Weights of a small mixture-of-experts language model, trained from scratch on English Wikipedia.
Size: vocabulary 2048, 32.4M parameters.
Training: a variant of Adam for the experts, 282M tokens.
Below are experts of layer 6 (counted from 0) of a mixture-of-experts language model. Rows are named router (the router's row for the expert), up (a neuron's input weights, with its number), down (a neuron's output weights, with its number) and show model dimensions 128-255. Each number is 500 + 50 x the weight over its row's rms, rounded and kept within 0 to 999. Numbers have three digits each.
Before each expert's rows: a language model's description of what the expert responds to; "comes after" lists some tokens at least twice as common just before its tokens as in all text. This comes from a sample of Wikipedia text that the model never trained on. Tokens count by the router's weight.

# expert 9
It responds to: Colons, dashes, pipes and line breaks in infobox and taxonomy lists, such as Genre:, Order:, Born:, Species.
comes after: "-", "\n", "|", ":", "ed", "us"
router:441487437527535547453466475594588361460465447454435436466486509538443432450452488483506550442559494559516488453408427481553430508493551546580515475596536526522425543468459425496504506528446480446455502456574553570512537538426493530470581442555497468502503546465485529646534498486519500529487536589524470424466500623536566476426456549473533443462542536427462482411396578423524478484473
up0:513516431578619422525459473473520499504497417478525394560445565440509490504509467529544521485546543548394611473452470531565421535491488517478489485523476542478484524420505518447500512502488527444446501586465497616382380478380496529534503546483503499438453540543449529520390492445444512501376541540479498452403457540537574551464420501561358518555481543517476418460493488438551373427544
down0:551615451605458544543504470470461526569539480505584500482530488498599594630427460546447466472533479473400514466431514500590489474443572457406533562501445557523526436513449494429504441467503608538466492448503455462408502506519477487524569533541525516477522484515478461506563603618588456518516396556493458558569451477450515486520499496522541453438453510455565481512542481529501481422546
up1:484444437558474446399521455537487457441505463507494430530588487470508518422539508502508477507485496485526449474458536567528478488532569459485440435440484618527400465442465446404503591502564467496529576484596470513524446540519501461580506583527447457531515518459467494483482496524477440510517446580551466491492465562573472471548565469435448551483428432542504604553436533540503485463436
down1:467561496485498512496572535569466610621512438568524479521551551493574450471507585553468468552566469441557486559543542498505464556571509442562549482555549555562572485510451499449365505409462538497472443496509513508459528495507551443510539572457475456505539477526566522360527464542483470581509502583458575510635501469555440450570513538541482511489437513442597544466465495550419481504512
up2:478482465466489475544438408499520446441428583456564538516493440471531577518518544463521517547550480442548459425509524565512433457373514538452598505477465584525633490585559576444427572496567519526501480480505465481495473581511476551422564517465438479600511500493516501469561528512423465478435587537550489558560547573520506496449536449529473516480464489644573496548428470440560492555492
down2:453454584443456577463447400542501566444536414545465589483549526549539441489555472580495428482537522578546565477415507476562443554525537528557538507500443564533557463455516586501449654469479516521530430460540582533505574555478565536530578461554507521518494515551551341529544536472531467499510572517515567471442653467397486515490440497554452483463501556483542545626411503428509552535538
up3:622560460530562493527486471455553463482473404377427536419423496442458541502513565629495493436537485557447493472521589426465605460483490407492436441442516544503493548469549503437460489517435516470533482460544505460409481415469439463494475584581589481504611518467503500495469505479512500473482572349503485551451484480510535489478555570592554513421410523533561561620531536456448499438461
down3:479480557453493473558399546509485503498438547482582513563427537437530570508493366448461570569457526521548545531520560464547539568512415512495460503451470527448532483488463490478500497502508509579555424525523492470508559469458546494462529518532506515563560500519446493426537546542514463498441525448554534576497532523516489537454579557537558469529496517526464499484524496459549470544509
up4:512427584485531560491545526521595428506501506496539495536476416521487484486557558504548502545492453456488513365482426420430518458471550462473579468538529541547401556558536530610602448537403527566464455495518605415474463535483535523564460496564507544517444446481490520525561532466483427461485446586517436385478545531453472505453452467475580440540475488514545511490442533420490425392485
down4:539446489528579569547551452507480600568536408391553580530449459523488565559556408582457507565536414440491462484519506552455485458469456512551502505501565546501484540583462504539372440445416466504572551514506583512529479554573453558494505496471492574454544445533490401483545484432524493527551561430490538516503504508508493507530522482438449483503584484546505516497589571494543547525445
up5:438496476485551436480452528526537509572541609464570527439524488578509513494526404457543559425481438483509500475475549498483510471544526447466526477434521526480503548509532472509482462537510486540622592448439520491490483458482431447519499467499512546480476482483471486533580506484522488603492406538500483437524499461542495434411566495539424483524584512473386555493448513541415550551498
down5:492503619460532535551607663510489524579488558537515465535577537512461481527492522575616499553556550480539496556430500470562520446497518496433489517466455488408472429478482481495519490439471516429484482527553525493481537565566444553524478554483560546499532434561667485454570509483469561527527513430435569586492525489521481518536534543600593467527614537418429512469491466515485429460432
up6:586446465401561479500602425364417461467509494505396589500452409491494493543540432528646429444512554527515471496519513530562492525522585470438469498470553535536548475597490496523441526510457471541454468548594523456511468572602530512420537549456460554371543545433496477418489499460504564443488454525486511525452572515577574512475504558535463532471592454396520495474429435498486500525476
down6:536544484444373575426567500538494514493535466496364514485455494498422512547577527520486520488530463521493453484491609559557495417612477393563569487512443518449484415517458399610487569482595459413518526480475488482469429502632507483458459525466530494486440557573428448398502576422528479461468500538418455619462463511482415471432472430513457511573490483524494512532485613447477544511497
up7:379478376507520377481456525508472595425477564424504483445500421489498568414402438500441475393523536505438459468469564516528508468441589503534443469418408477497511515489650513554555427546442480509484513560501500472521526459515565490370455531468531537562543461510418495501471521387508510546432448498514526496558569587465576518564564508505610468487428423371479425501505580580500450495498
down7:467562521531472539538507447509528531459488552551443400508533483443457499413500425448538609464438679493445489516500493446463479523496492492528475495463429492520545574566511532479466360488429534469456438623477568496567564483519460498549574438493503492480504478477415530483509494501544389479516430568447485520573570536444436512537589544493523558537486525497396499499483431478540560524591
up8:426534476575485514511580501519437566451589453539525578528452552450550506505537522540478525525544528559477558516527493465537512557474514503533541515502412548540503517449475475492466525449460574422445542460506533554464450423470533625491468424580476447534499580513435553491598527467526547519586564459467479579472521539409495501556430566397395492502520476584488488472480502543451459483491
down8:507527534528640447475539563432515626481512469494428535576585464557614521484420444518500521450536418521584483491454471536431472544623501452531480454448531487519521485478485474490607488429483583491530415463473495504457447452489540553496533503439511524515463517576486529485546449475525482499548454456443543548583534458604485544549438472571484504518525398497469453524540521530447498568544
up9:575469460557519519487487373521535439427404506449425472497478468493557396530498382456473520419549516440545536509490506480537412518447551560511566407465458548443522410510501546538430461489455448596559440416476508550489475534540490462511544521533564494468479515545468517570521532481513575439546478536551515521531550495474467520570579580506464508529515478571580560460504534440496472554532
down9:514486491556481433496478466487490526501498393512476527565497486437550505421411480510416606503483463459487484524507525488432530595478594524520474425437419472418540543472484503579583486525509511481578368537534418570366465516527533432540471434448558422445481576529483521530543560578488491576521373580479538575460429461500473513362509504605523478504512582529556553536519482513555424442495
up10:467486488513569450472417435505481572496518484562635456535567479539500385497460379488517575450431421534602451549313544459483507506521465547555539395437498572603465398527544489510502432565587461550609504515526506462474478503473474597509485538532458506479499554547437493403549520445529462483473386489559490467461500440531398486502519476549470504560422510522493505476531460478569498459460
down10:497471596491462589496433456452507488467431609495486561565507521391453398555420487593443555487506516384538477566468532474487466557559450448539392568587456512563545538465472460538503415483518464401585519492478542498405609591447492565585506520493540606517534424513543465527454477397510433504578592520487457502541470532439470465490522527538556484501443512540432541428463435522498581503434
up11:618450549498465449580581472504449437489529394517445491543390425470455418482464479519591635520458481436556462544509534448538509419508587497465495578470502569510480577484549551483517489587414507405526488545498521564440409460521508565478518520388482500469485535450532548472444476524392606511485443550550525565370508413506603433509463488419525399449542532456432490494495460419503464501511
down11:533486511438521493515451500601437524459487486455417498516505575543418519506597450545569555477506442476484415555577496464541491464580447487471512470635487579540443478497490531558579494489516445511523490439488465522465504499500467516505452647512451396488419522566487436506500583538624520411480525566542517567622528450452454479463569386425466522467543447530540573447470466470551512509404
up12:517525547550538375485548489446513475487510476514550405517508517589551580520483496522507544508472475508438439517490464499518503424540416462560470492548463431601501530428445555519473555566519558572502433608480419439501502504485568497504567460457448484501507429514475531503495509597490549508611526467504481461486475502555508445395581607478500524577498477496463498531441568515482472454459
down12:501333483445592509518527523555521503478441440519503462548359505538519368429566446431555514477462553452474506494461441473483559489496509565457469370429462498436549512455581488446469507558511517484434528421470538441579511478451529497555537505625563556493461505529518508482503486401486539609545461474506434488562539527496531545494516507506508638569543547388548463544441461533528466382430
up13:472437521445525467556404421572467507498428463582528455508477427482504474520468489509576493468548406539535490524555405551388434520516482520538461530484530570515408550436482468527473530463476501560601521459524407577494501549438507559424459538510407540519519499427523570409525485483492489545508544502401461485432558524512475445426589453541498493485538610461632572471371494633437459443487
down13:462410571511497486532529443394422499491547442560480466453568578435569490440514506526503453571483526435522511584515556541574491454468566509497518494513414530453460557563511463544577497575484455492526453464463512488498486436410506534511528645546524510497527532420503550410582463484558535466506501524562467501560417486641414576467584509519538507532504559572520496568465494565502465424504
up14:475536466505512463455465479487536479535496529486455547418479471581450553403464616456506481470484447477492575595397450520385559423599504516577459398491496471576502570452451496443546442495399448433480480505457499491587446578537492515476500548558500516489508593444501483435435487438498485574367507567454448514463462566541536570421455539476491460517466503559492545457442544520593472491446
down14:540542517524568534530480481512488470463554517514486548433468459431531445475462506599463510505440469506441408543476493612514546508611530486441568459418486506447486579527525492511583383470504642529567431600521462454586556427450546420535545507497482436446479441421506475539512481632507536481464481465466483478527469504437411499509397463528486486525504489422545526585475481417520420507484
up15:550429496468463442553533524540589450566478574500484581504506505508478559484473492501528425558546510509498449442535517531605473459463429471554456419500511473557601487517412504449548557569510504548483423529525537504523477487425430446595549570528436443542494543514430555520432538418468513480538522445488478510529502530568478465453440499494559487519462587481463470429517528430529542511477
down15:594464558413536509560540503476430442492564564513486505472426475527483513506570471462418540454468523453463488552511407391511480513515523461517540531502423412381590470582460546503561468491432547475443465596525550486431477430597473516520543508478449540487456524516478476469508479458540419499529567535526482347486481534385495447417471547493516674482492451441494490505521503487451442443506
up16:411462535488521566471405553471542446513452433479497618448403554598454518499480531458422580480457505517541470436492522497547494404476503532473461483537621526449460554475533563462377420491562517401492520504504467575490519506378545555534516561552503525550506514497359447515475579635485548503524514589444393496561483484572491469511557471557493393468501497533461431481382582551497462538479
down16:538554498540463592555501453497442436406562548517516568554380594502430415520552529509526442589504459485602371486516510506492525417477400430485516464468486536440497456463459384555527540438612537496522496496472568484488531497538482516468485571509486485449447489438443463520436512429473620518527482466517425509514563409472540355450578498510522483467482459499453453511513566541439464526543

# expert 7
It responds to: Line breaks and middle pieces of proper names, especially after Do or St, such as Do-d-gers, Do-b-lete, St-an-iforth.
comes after: " D", " st", "\n", " St", "d", "D"
router:467445534448403463478486484477453440494497551506574570477534459525556429529496515491486471601419475494432525531492456492471482410459553497565511463430539540547483479566559467597568461528512453428565566568561552559486468555485491468515516588510423487470430481509447520389456457525463633494512405518440477458501502528441576465466436412505549517481462496501526557491418425488450421456411
up0:458495543472451537645437517458457531499622551529498425466585626535474514515475490545551520580474521544392514495401472496474585559410427390511520492583557473578506535529508492536537533547528511491576513618541456479475492541472501484519426509497507508451596598400495475527436525519479558441440505476516454445480475586495503526489446440528536379458520392538531547455460461427473469448519
down0:426527444540512515430558583456524504439456497589512504512482624484506520465478382412481430487456460382491495541511482542509454532434511504566526498446503521548513531536482532520458494520510553600524468408376504531507485591576526529606448539488428410515526498406473502524489405492517488578440568563490525490518491492551472472517515518444534562427473445489560560502482542520516434523457
up1:542462448525439508469451491386548489485409516608478507508488442473490557451503410533494492521510586488383585541508418499609593512522527498493483456551456445539507521521538486478497422540434569584518506523516516514451482588406532430494527527521560521535537583493494511501519422458461505561552467528493478563641491437482441483477392575552511479403523462512506464538525497431418479498512
down1:419551531545549501401509485486486457545562530503518452463558513505514524572514633594515453565532583557427513544414493490487486537435379577525462571459485545493544421456524520450432503489509475491522468540507526473490523431557481446492524491485518457406501420565443569604349476537445421535466553529490543491538426550600483490523390470404518498464529484502576468482526552542507499516542
up2:559568504512588465515541517598463447477479511506432489484535537457498487466452541453535503544386448475513509482444473460471505508519572400559493483457415490462497528426542560518495545542552435440520501517480559567487453450624529533426521444382509509523533494466446590501517486496471537556442609534561544524445451505452509494454461485488522559481438576491403500516486493549406460467474
down2:636491561419518525537530511458454520417546379527423540510484517508540455474613511527502465632549573474540517489438555489477487509570554424507515499513523437510491551448509540474457529530432566464548493399527506378500472547428543483579495509507492540487532529572417500514424543526499486547458518449510488542462482512482417518476550609469557484541491603506547515452548552547485478529482
up3:492520566438475493532506526471516489452526501593539528605541504374456470438448473484563398663435538575507505492477519347541474422524592542536536504527505487525549486463452418526432513498586547485496567540485543553486445520589384503566450533525484503508592546465527459499530533516521538558422382469500538581487508601519390527457544463580434459480491476489557524488495532504400470519481
down3:508526551592583510463499546536409588516468476608555497501516441472451418442536445500537541584525523561586432542511531455538393619555490474508526490421500495523474567478438486579466447510512536479419433487547511563528470491488436394559522505558543413495546455469547501606513529425535450592500591534641492507524537488510485481486488522542519424524389498503533431444586465460439511495549
up4:493386532540414480502457535441454516452600453564467491512501439516441437384554421472531567478505512348534484537460468540540431471463497515578499414554451570545558465488550442510525484410530491514484499532433398599491418537505528517514444480503512567496466523502439598515569406417516497476433580539553502456525369402450524470471486352515520544490585516413510492478467422424550460562441
down4:532433444496485428501550434540469514433563534526483571519528584556540444588512457454434545498534425546532468531602516564467459496507481566494484495585546484584562508513498585466422444545527433519481508479546558447541474478459490464482557455527530551490509460462464446423460484560494529565502470485453537529473463489542418509469492479415465486504470546506505476471528533433506592464480
up5:562500488452480559474440362489539411425573500560512454450506541477500532528545494504554549462454595512452491543561424533573490532459495494534634368425469497538520418478562523542495436467493471587479439512551574455567496467454519490474524501520558377517538544483529581549513446507564565546473476481483441414465518591517499485574511484517406484572459519489517539543392462513529500516460
down5:562381475463557466444491574574588550555472522521500456483535601467463453475474495483524526613459475559406547571434396527556413443447520514435481507557535568495567493550541510503557436512532542411413516513482590548483588490413482508529478509455544460517563515555481467429416564551563455491473528408551476433552526524451433519516516545481515483550410462486515478558502589482511491562450
up6:527455541468425531496519482522401449482426441440516476522501553566449501534434486408550547566503494457451420450581514530538442467531496555518464424478517601491504414500570535548543470551509486482543406551492502442532464618500492572592580564438402511492443505499450474481497518498465502535517522538456598479484533488475462447481532489477542437493475512535566510467459498476455414517390
down6:506587498446568499366415526487530524555529513493422470482581499396486506513489598512435500512453435591504464541523562529406467460488480561416551432473447490482495495466576520446382576547499516443560474384390522546431445541371579528519504456450457407502543495459538431501489441479549411533499482447525502491449469511474537508484460454580479465575551505606527438448515496536412556524531
up7:477479444534506546539529486522504567570573459499497458454633387610456511491469467424449540542507518532506515554489510493492586540417453473487556534501509538563641443571536504475517443536517486544569515591436499485424530535542429509418586524446477435485433476521490478513460445478471588546519470543423516458542577538516521485431490535495476632478497526458454546610494471460394476475498
down7:447534518487556482479484384471440502508453511515421442476483506524450572457562490561455486556531527537494565466502521467358518553491502432466590503481475529490523539480355455482511483514366446521512592415557523482474458532529483520518457512577531470530425580522492562574499464435538559542514519459507483506448419540553504616372468450535500497495478527443521554487474598518530524512507
up8:531479619537547505492443528553476502527567523558518565625588437484518474454611525532448451561556471468467504624499569506564480551429600425445391452606496555492546464490584438473530456540550499491531502479440582573576477459489462461501588526556477532566577458464538531555558535489507584491544425554510485471517495449451558521498505527455413408483469511566556631522486432529568476505378
down8:447564555561482555580517579520488465483543574519515443509475473424529491442512466533570477517408542592488517508449447462476508415489482538450386404475566517545536621612537471489540422531493402556540513519474435499524558508476571520523511446476563548440561449543495513617501530471463487567495585453421510450574490463483424467510512512460445589560496518479575511541461474486466569479443
up9:479487527484458532501455522495480455568515500514472452459474507453521449583538513524509481520534484554499457501481552436604580502531532411539399471444626420514481502578555520439523416489433442420461478592486580492533467529542513487453612538471531492486481572372476484486507530458544563581546417437443494591456529495510513490478538469498502480614526532472485528531472505521421491466418
down9:628545555426364465464578529489401568537496479486425500579503539516431568556523508569484509477471546616467578580480534392420567361520491441501522561538476624511497554545428521467490470421547521531476486520450503588550478506454536494477444521560477457413526510512494393469492455501504490452427548594496562488495586452533512474481580452505482612532512445486478470509518533458474564460643
up10:492438457456478500460507492500410494538423489592465441516535476426566461481512584598467471511487544536406586506488457534532400426488489504522554519541498446461516428510593437516539624529472594528532543573581491448419620520391411507498516444485565503557511475418517550488467466540512456519476581565428489451529445541537536493466424515535556385448505435515530526598438498480500500456515
down10:486521601476617517553501475438512415549492549531515564461474524611434532470481541538492576467556470588477554517470440585495525522459510517542518470384445538476558532525549537515494512500551559459506392442492500409403569527498531543492557494488527543596447479548433517472458528519492460458459458473433469486484465516402437488518478554558482322395561561535499532466427470488521509529517
up11:484491519423457509578496576486560452547446455537506480404499453438461482483491513557438523544499485501487542521578461519485383563416579547419465381462430517497526517505553503535484505479509538444508544488451430451470500580478497486516549502470466502566450529484464483490456514483581579468465495550465535436443482511416517549484546536449497439477580474450508521470497543481449474435499
down11:489507465557516522509551551452435511576508521565519512552528524531576521525460608567514522602496599513605464393517537556474451585541538581555486525492455464484491459521590426521453515546468455490595586394499491500477519414461440513493468512536526454473478560500555385440501527458551525544538544555585479447499431448457519475575556577499471498453499472520433452472449488449558532464531
up12:454491538496521547598484524469490475534454489442468520475578416567515478593467436573463504428493540527436516415450436538570479418417511430600470480520547489470572450474518466497521506584458501481590459526411539534535412521548471519512502471501486517474578503508560506541515490584463521440462548447535525422589483568528564512411438572492489413476559573479541427500417508571458532534399
down12:499539484567499429565400513542481570427465553409466575450512528500559508497464452574525522379423538482528507523543515408497528429516489510441511456544465485526528542517527453522588503495472467519469450412440528476473462458472572453489518474388489506437554567444509486523480539501465491483461497479531424444529623447447483531448504560501581545504458424498472439528505465510517500535500
up13:345495433472462413472480579478469411581426485479477556508567485566425539544481524422542501511469489484438555588564445499414509456452506430508508485465543665473565498542577545566469541392586572551544578516498503542505526497599500479495592542503527482584493430504495570455552482438558487435480578472490431536555469483543504474538477468557541572452558461412569464507474464426480533517398
down13:480488476430508522592456517475497489494540457478350580545540464584516414554502555526532600452548503500440471555432510560423489464490474536473456489516521494507393527561415450579595536581438538467487525517543490537515466516467457522458494494627492481528415478524592495483483471495472332475500484495541473482476540464542540521505515555548573466434405427482538441477480411515497504488518
up14:551482491484499533479467513629389486502382385445468492528510597492524537508506624415608533512491490467377578552474488525459479452469561500575492527432551520453572421524540519452468530533492403499479661532474448506475510505540472412533449439477469505559505493554505496424481499455575603454543466474436510464547490483455504502383472531541576556565486586519577537423490566589476488402425
down14:521486487521443551506429505565477487584512401457554493502575537483431435617535507586451504578513453504573522537541550499465529478509562442449534500477412531541440531562538476317524542521436497526503528510364450508436560589555504545558546508401578560546491513492502512579402523484570439497481441516447502522470422437449411506519542492469531569431590432487541491533511557441470448447492
up15:526421547471514460457451475533541495396523480547546501528480546479366523543486565436518586502607415570547439423459526518577527434397534408487513518486606530503502443524418619522530481403508536516464581577525456454383498448531452463512583565490536603471540522436484564473488605500517507551521535481508496515483530631514557505518543425559536505516483551521446489503556411499504518468457
down15:390548510521528480549572586480515469451579427432525544503443501483469465467474517544500499552464411427449445536505497491549508527516543553525519485508539473503486533555470497607469500447450525440548503581538396422625531489495541582509488475612483498382477446560465498522538515574462540470489558581493472488542497517526398461508477486374474545505507515405464384558516482489469477559568
up16:491463435591475523509572392486625550419534434456496512551457463581504548497466512485432461484542449535525492481462552520611588516514474561516512492555523462430519526515509425550452416464527503524608447549397488531528496540497525525531560491491478493497535532528476463512534549509506524607427421513493474515477484535520465507512417487448575455543484499433488495506522420522518526496504
down16:564528477475522549466507563581515452485465466398480500613500439481565573461542485534543530495465513448473537506512502466434561424581509511513493588492524508562549577509580513502471478551489508533465528647466463505500538448519546491482476607543412555504495534453509447567484504515533582487477568450445545490437502502452427529623463567483550512554471523499525553607498516506553510487527

# expert 1
It responds to: Word-internal pieces completing ordinary words in running prose, such as f-os-sils, me-et-ings, Li-th-uania, plus opening quotation marks.
comes after: " ", " G", " F", " f", " c", " C"
router:450530518526494460555399478447502523539477461495482430433472443523496442481549495477462482480505510412444501402516511440498443461365430520504525448521503480501544506414525427463443488447485588500526533462528416502571523483584420543450529496464511456537489532511410638451500403504422506510433581456517454551386541507463578481373506474453505526427511491475486551514467560535477464430496
up0:455522553456564498505520525505569490449482462447473502495542511430523472482413519475449537520426543533445471600441623508472588459480575496518466433479474523513476472500525543457438534571488483517487413414447396488446613638476467595450539381540485485483541524531496486570515529546528465516522531504441461524543423512435423460456538552589594553472414633494558508464475484530559425538415
down0:517458532478453472479463548479552468482497368520516496609469539458515434504557441507519484471515426540491557605549455554414420558409482445414525476517492505557524500417496518559568554603505570476526389456482488585543508501402449567478495528557438387563488404472452492505470560482482492469538405505457523492599491478457445510479551504484541411503461418614535565556583486483576471478464
up1:537480500502560386444475514479482508469450616540470441476469489528509545457595437470470531588498538449510489481518545540595519512511529541535430476464447555466597449480594419362542555569565472394550437562529459498523411544489507490490445448573478532524632475552548414525572510588391476474563386583485509478546577507459443531426485417523501439508467484477497598463446483476484535546498
down1:555493529507485511394512606454417440546560542494481524521518514499422506516467511498502483480501376483489443454511403441537597557443469540400500502592569518495481457494597451541520576459581513570455473532453451493493553518499469640446454526532472473608551506476505501466513519427449532445597514546530465476591572459480361464511536488485461506470505563491463458481474530437401573524441
up2:557415566490435434543419461465488523514478494490501508597448487432566447544497460453489469405597458498586541411520573502426498504488489483424542497526501523476549542477521463497491459558515510515577526524513524561526464461497439670479534499624440502563516507450445505485669479556439526619396586517566469500446446471443547465488450524520543491494458583484560530530404487486581467477538
down2:464489508459484507472515534576453487466427487377482599468439523540581501516513483391546503477555456559463575483580463481465545428473405391514559581436541477516509469483535454507437488445471528453482518476527500398581538457495541512474499454498518429467496473453487488480494480533554469497444482467529478461513532394464454511551437459515550609435476474490564484482483575503584409426466
up3:475492478485547467530533545520521426505539520536554499518426452506547400554572469545557419503462525543510499493452463475523416526499455477461397544479404514500492532409441481469544519425586456596517513499472466431455528558515520507500505564558407461602564631437463515542421485486497478493495437681493519506478478506482519424596560442468592411491505578581647532463415470469433483469513
down3:504531495376495608512579568426482434446535517487432507461456438478453435410515494529523548429523503540428471555505398545390525426489500395503511532524491493497489467526436508535473500575490487530371423485515505569441578468539506532509446538554487512532501502467472484550488502531521491540474561511506525454420513525460463489544533472450442433612564456542527543464439497431497451498525
up4:425431456498577404456532500511439510497451502495462419484435517525450449556379535587522499571524537406422521533487505460472569473502500478546556457596549555520489564531500464419614425532498472585508554517524514496576504545562494503496581491460599590467462437543441466509501431509496531521448530508425584504454440516522576486467507439485457473506525551491478543543482541521485488589507
down4:517477490488535604497520437565565416469524501529490516404490566471591495545436517511502626523568498550378449560515523459514545499450499523494609515566515391457433400506496482459475488499484529579501585538521450480520470445494461499443616522495555507500544415611577480487488542489543461596537497510462522453496418487507458495496527521573484492534444564509525468492418553481500348458596
up5:416526468566469533412588551555481510518462478542411519501502463526569497540418537534474429542447526473446619406434519538520451472461511495522548439527424520504535517444408547555540493581417456464504490512468482542470484557532599534594592366536517508475465486512429474453509475366474557485480521489432540478460422426570497490498579472404487535524510493423535455475379427422516460463433
down5:575415460478557467546473476504520414485494450476511449532520578502549482508521469490503467461488452556530490446456491515521501546456458553486466363458490420570541446483540547455598596489553482491468403593519448446509483576551512462495552485540494485485460469508553363472608503597508531500500440472443593534518492478533571466483524472596498426500502556465520554519468554487465446391473
up6:521511523458429438545429435523467571497548490580478403483536463530468610458548553503477373520462523505453469498423529477548571494527450447510557471454493567486348458423480400518507464484433399466551501523556475530551458475548538436497492478553526473547532534488500494445565458517390506428529441610515501419473457481518431527504394532502592463469523548472488473519546426453487499477503
down6:487490505500449581491451606462520495501486521491542473414497619431511543500498511454438514447412458434527478469448437535516494565481493479495459594451523542397527569541443373494555548462534447550444560536538538504505530561481587505451467490476418556534534556528542352503425523592520452461533528519447572495557522477477459505419552556559483483499529492510442494520532466438554513487530
up7:474499480517539418544447510507434453623484348516490508476567574379488473480448409491527382396533547519472503510523543607540526384481440481416472510578573477550503485472525516484460462477457511581484429572583455598528506625512468406538522492505476541525536567523449592483446450495492454452537539557481547496416508502548469502478532562479476458610557553546587540619495444535563449528523
down7:489494582483556410604500463520498421580515486497529508444535567516456455553565573470534559583513450512431556564555554504453481565550406492462368502458555504520540485502533495473500478497504482441580437507420535508425488473549493526535551582427528508527494531458481501444476468550502519476457516437480512506411493567559432421506485502491497453467479504520494589424433516434435438635551
up8:515473449482481497501451481425588506529548549554483525482456489524483628436562470492551622541420478458532588573493546383542502485469482522607480507517481459408508423584511534436504413394469484443475512537590468552536487474512436494532476408586599554523478537512486494527561476531463483533483486540450432535541445532490489574438523533490588534464507478432548483482413457499374503483501
down8:479493499447612525518515604535524465508467450496482544461417475594514557476528518534553434548541552488495502454450460479412529514558490546546505428475500548563471459563482524445430458520426437511435472452426498422471526532502473484463473495521520451611527452418479490448494457502448475562533456422510524554572624521496563466385564562495512453554602551518493541457532458540408573511524
up9:495526494469542488454432509475500445509507442525364476495524460493559530548444517602500584478474480468412475531542489562649512601497495488553486530519508497480442485472580561585541550488420563464479560449479476480454455520474451565438458611486523471471493469491502478544398489370463493494480455471508524579463428526557506543444544570521632503464494487532582466438458406506507497437502
down9:503556496541461575570457549454488548573434561483476534579536481530489422388494554478428500374531518536523504480445526516539561490542516448458536458531448504544474514460492513458524485401489479462467584509451509481459539508470510416410566451541507510497430535501434433536328485461445547481504531497516514489491541438549415483542514595510507462550432496482499449518538570562472582460483
up10:549460531509501558510482555638609486549541498514526401580455486515547576498582481486503479452455537432498563519552599494505494474525473488488465452458513558419545513578466525461402472491559537472459456484522534517465516551464562514550418542451457396488536485434496531490469453554468519575475419555495513421452501502472436536435472529483466543495535441473439561514507446522412537511490
down10:499486496566578519498438528496479490519499530438552510518449540510502562515552477476453483599381451541447607469494572523538536473403443503493467431465459476498490537469538522498450413440502503393552473470530505516458385536474449542480403409540459516583543438439459422490507516518460454566456544467469511432508525452555492472407422480526534502517579386500506405507496502485489459644514
up11:412504546551438434596480484522482494475501512416518395484579450485460539487491543499511419548548537489516506439531454430449504462458531537625558483480509505422506384531600556497500474478439475531475539492552419466531460487444517582521550481506428405541538448416486520486582546505485464540507569523587477470423533633427475444512462464517426570538624478489476453468533495585508518606491
down11:508449496510550522467521427573493505445558523576498457556564519446507465514528541451448550503571493435438487445569441395528473586517469442488499482504538633461458437459443515542518442512471387352521523434531534548520467509433453552526570605604653473534543483516529473525523537492531485449418548438537493502490487543468523506514502558501538482497490485459610488576492453546420557570472
up12:477487487441544478488433494441496545455385458487410507418480488508452517484500484484474511490489552461591455481485499487539491586494564510567473485548467526562523494469443493599453434598516500527511509600495534590434563516566475556519575593557492492576471587457470514494551367515551499568478523506478518465536560549488593396499494548527531464458564473499449557520397500483473514567522
down12:504479461424520414435510522461548448497500489517529508464467542531522437595444557523508549486546522490498444508453500509416561540514473563436492508382484439428467452522476526493506441515543476394476503551555480436493529516524551483550536465476506406529564518434502574427417464505507544534512460468530453477455549472593503570543484520483472477420512514432493558454512467480419586437514
up13:426486376458493485477405453505602479508481504590500493548576474597462466431535488508499409437569390434508474574510455501514532380430431462542510479577582521497497469437540460543448487576510551488530569529532585428465427478517547522429538472477453475465509495445493493548610411461460493617480482530547521465424482570498536578522498544499537432446436452488440514516505469422481441448444
down13:512505487451521532474433513610497476526598484570557519492438483481519456412487511516518464432467585472452483466469477545465490541582437474466580462490498558470536503500483479523509509531479470448468483469559545519536490497464485425468428428523588447504541511574502385451392456575574559520518512582507395452522560515539508461545517506573540488526462582539576598548515539478538560530500
up14:486461608539567455544520410506532536523554468558452509472420481408460432433518522476404438450544561487445629455494577479559496518462511441493445535542526551611607466418435510409568463489410520466538507466482554597576495461491601464454459522650463524576449507441438481518495440520426525519476475516482562417458522535543490503470500468576420451483510569493525515489462447601430518536440
down14:456544441438544519398507538553491487564464514484493540482403490524471517518503547521495479533532481549419531513407437488441455473429408486556506559468582456473494516461460605451490436441465543568467476363487529475570492570477523492623589531402538450487471469451534505484398600617484517478514562564581559534574469583524465591590519499550533388541489615527447539523479598453530434511473
up15:478496503513535626560487529504481507534374488576481507464490410481515468480493502517439568492405448488592437587464422601501520535415503429454499488538592491490458563435368499408577569545495465487492569541571459518454608453460507540448500405489464423522524496388453599495466436448428490444426550506468504521576458466451508562492572482555481522517483457467496490543493471451489488514474
down15:446465470426531427500460499493494590465496554417529514525438562574491541427419463477427489502487386511501522378524473489565393436442473484591493548444475552508497477428518458484462549538582532473446488597554486480542569418545545510525533501477507504528536522545445453488512420483455561412489503440419504631490497546489499463515485523456508548524427338525434497502488515514527495584570
up16:531475441588527501526535403456575483548421360488472585482496530508459548455601524490525451437577434419485530530459615523489523418440502433518497565513579497471497505508548552489441556617491437528493507513464473473464505522532469426458655499481564575513449447509544488472603492437503435527437439465513418463483552450459527506465482529445491483521499466521512440518396531518496484501482
down16:494506507570485500524498534486493530529468514541456494423450533535486361480455502523490412450528557452561463530458416496523374501651483587530552492485566455422568560494497512553506517504519542529529532429527540520516499497540501485536485578504449495490488452406582524492488472557476558469497525521498501517569455530573519561539608528625580487484426449413537491472470508471477493466567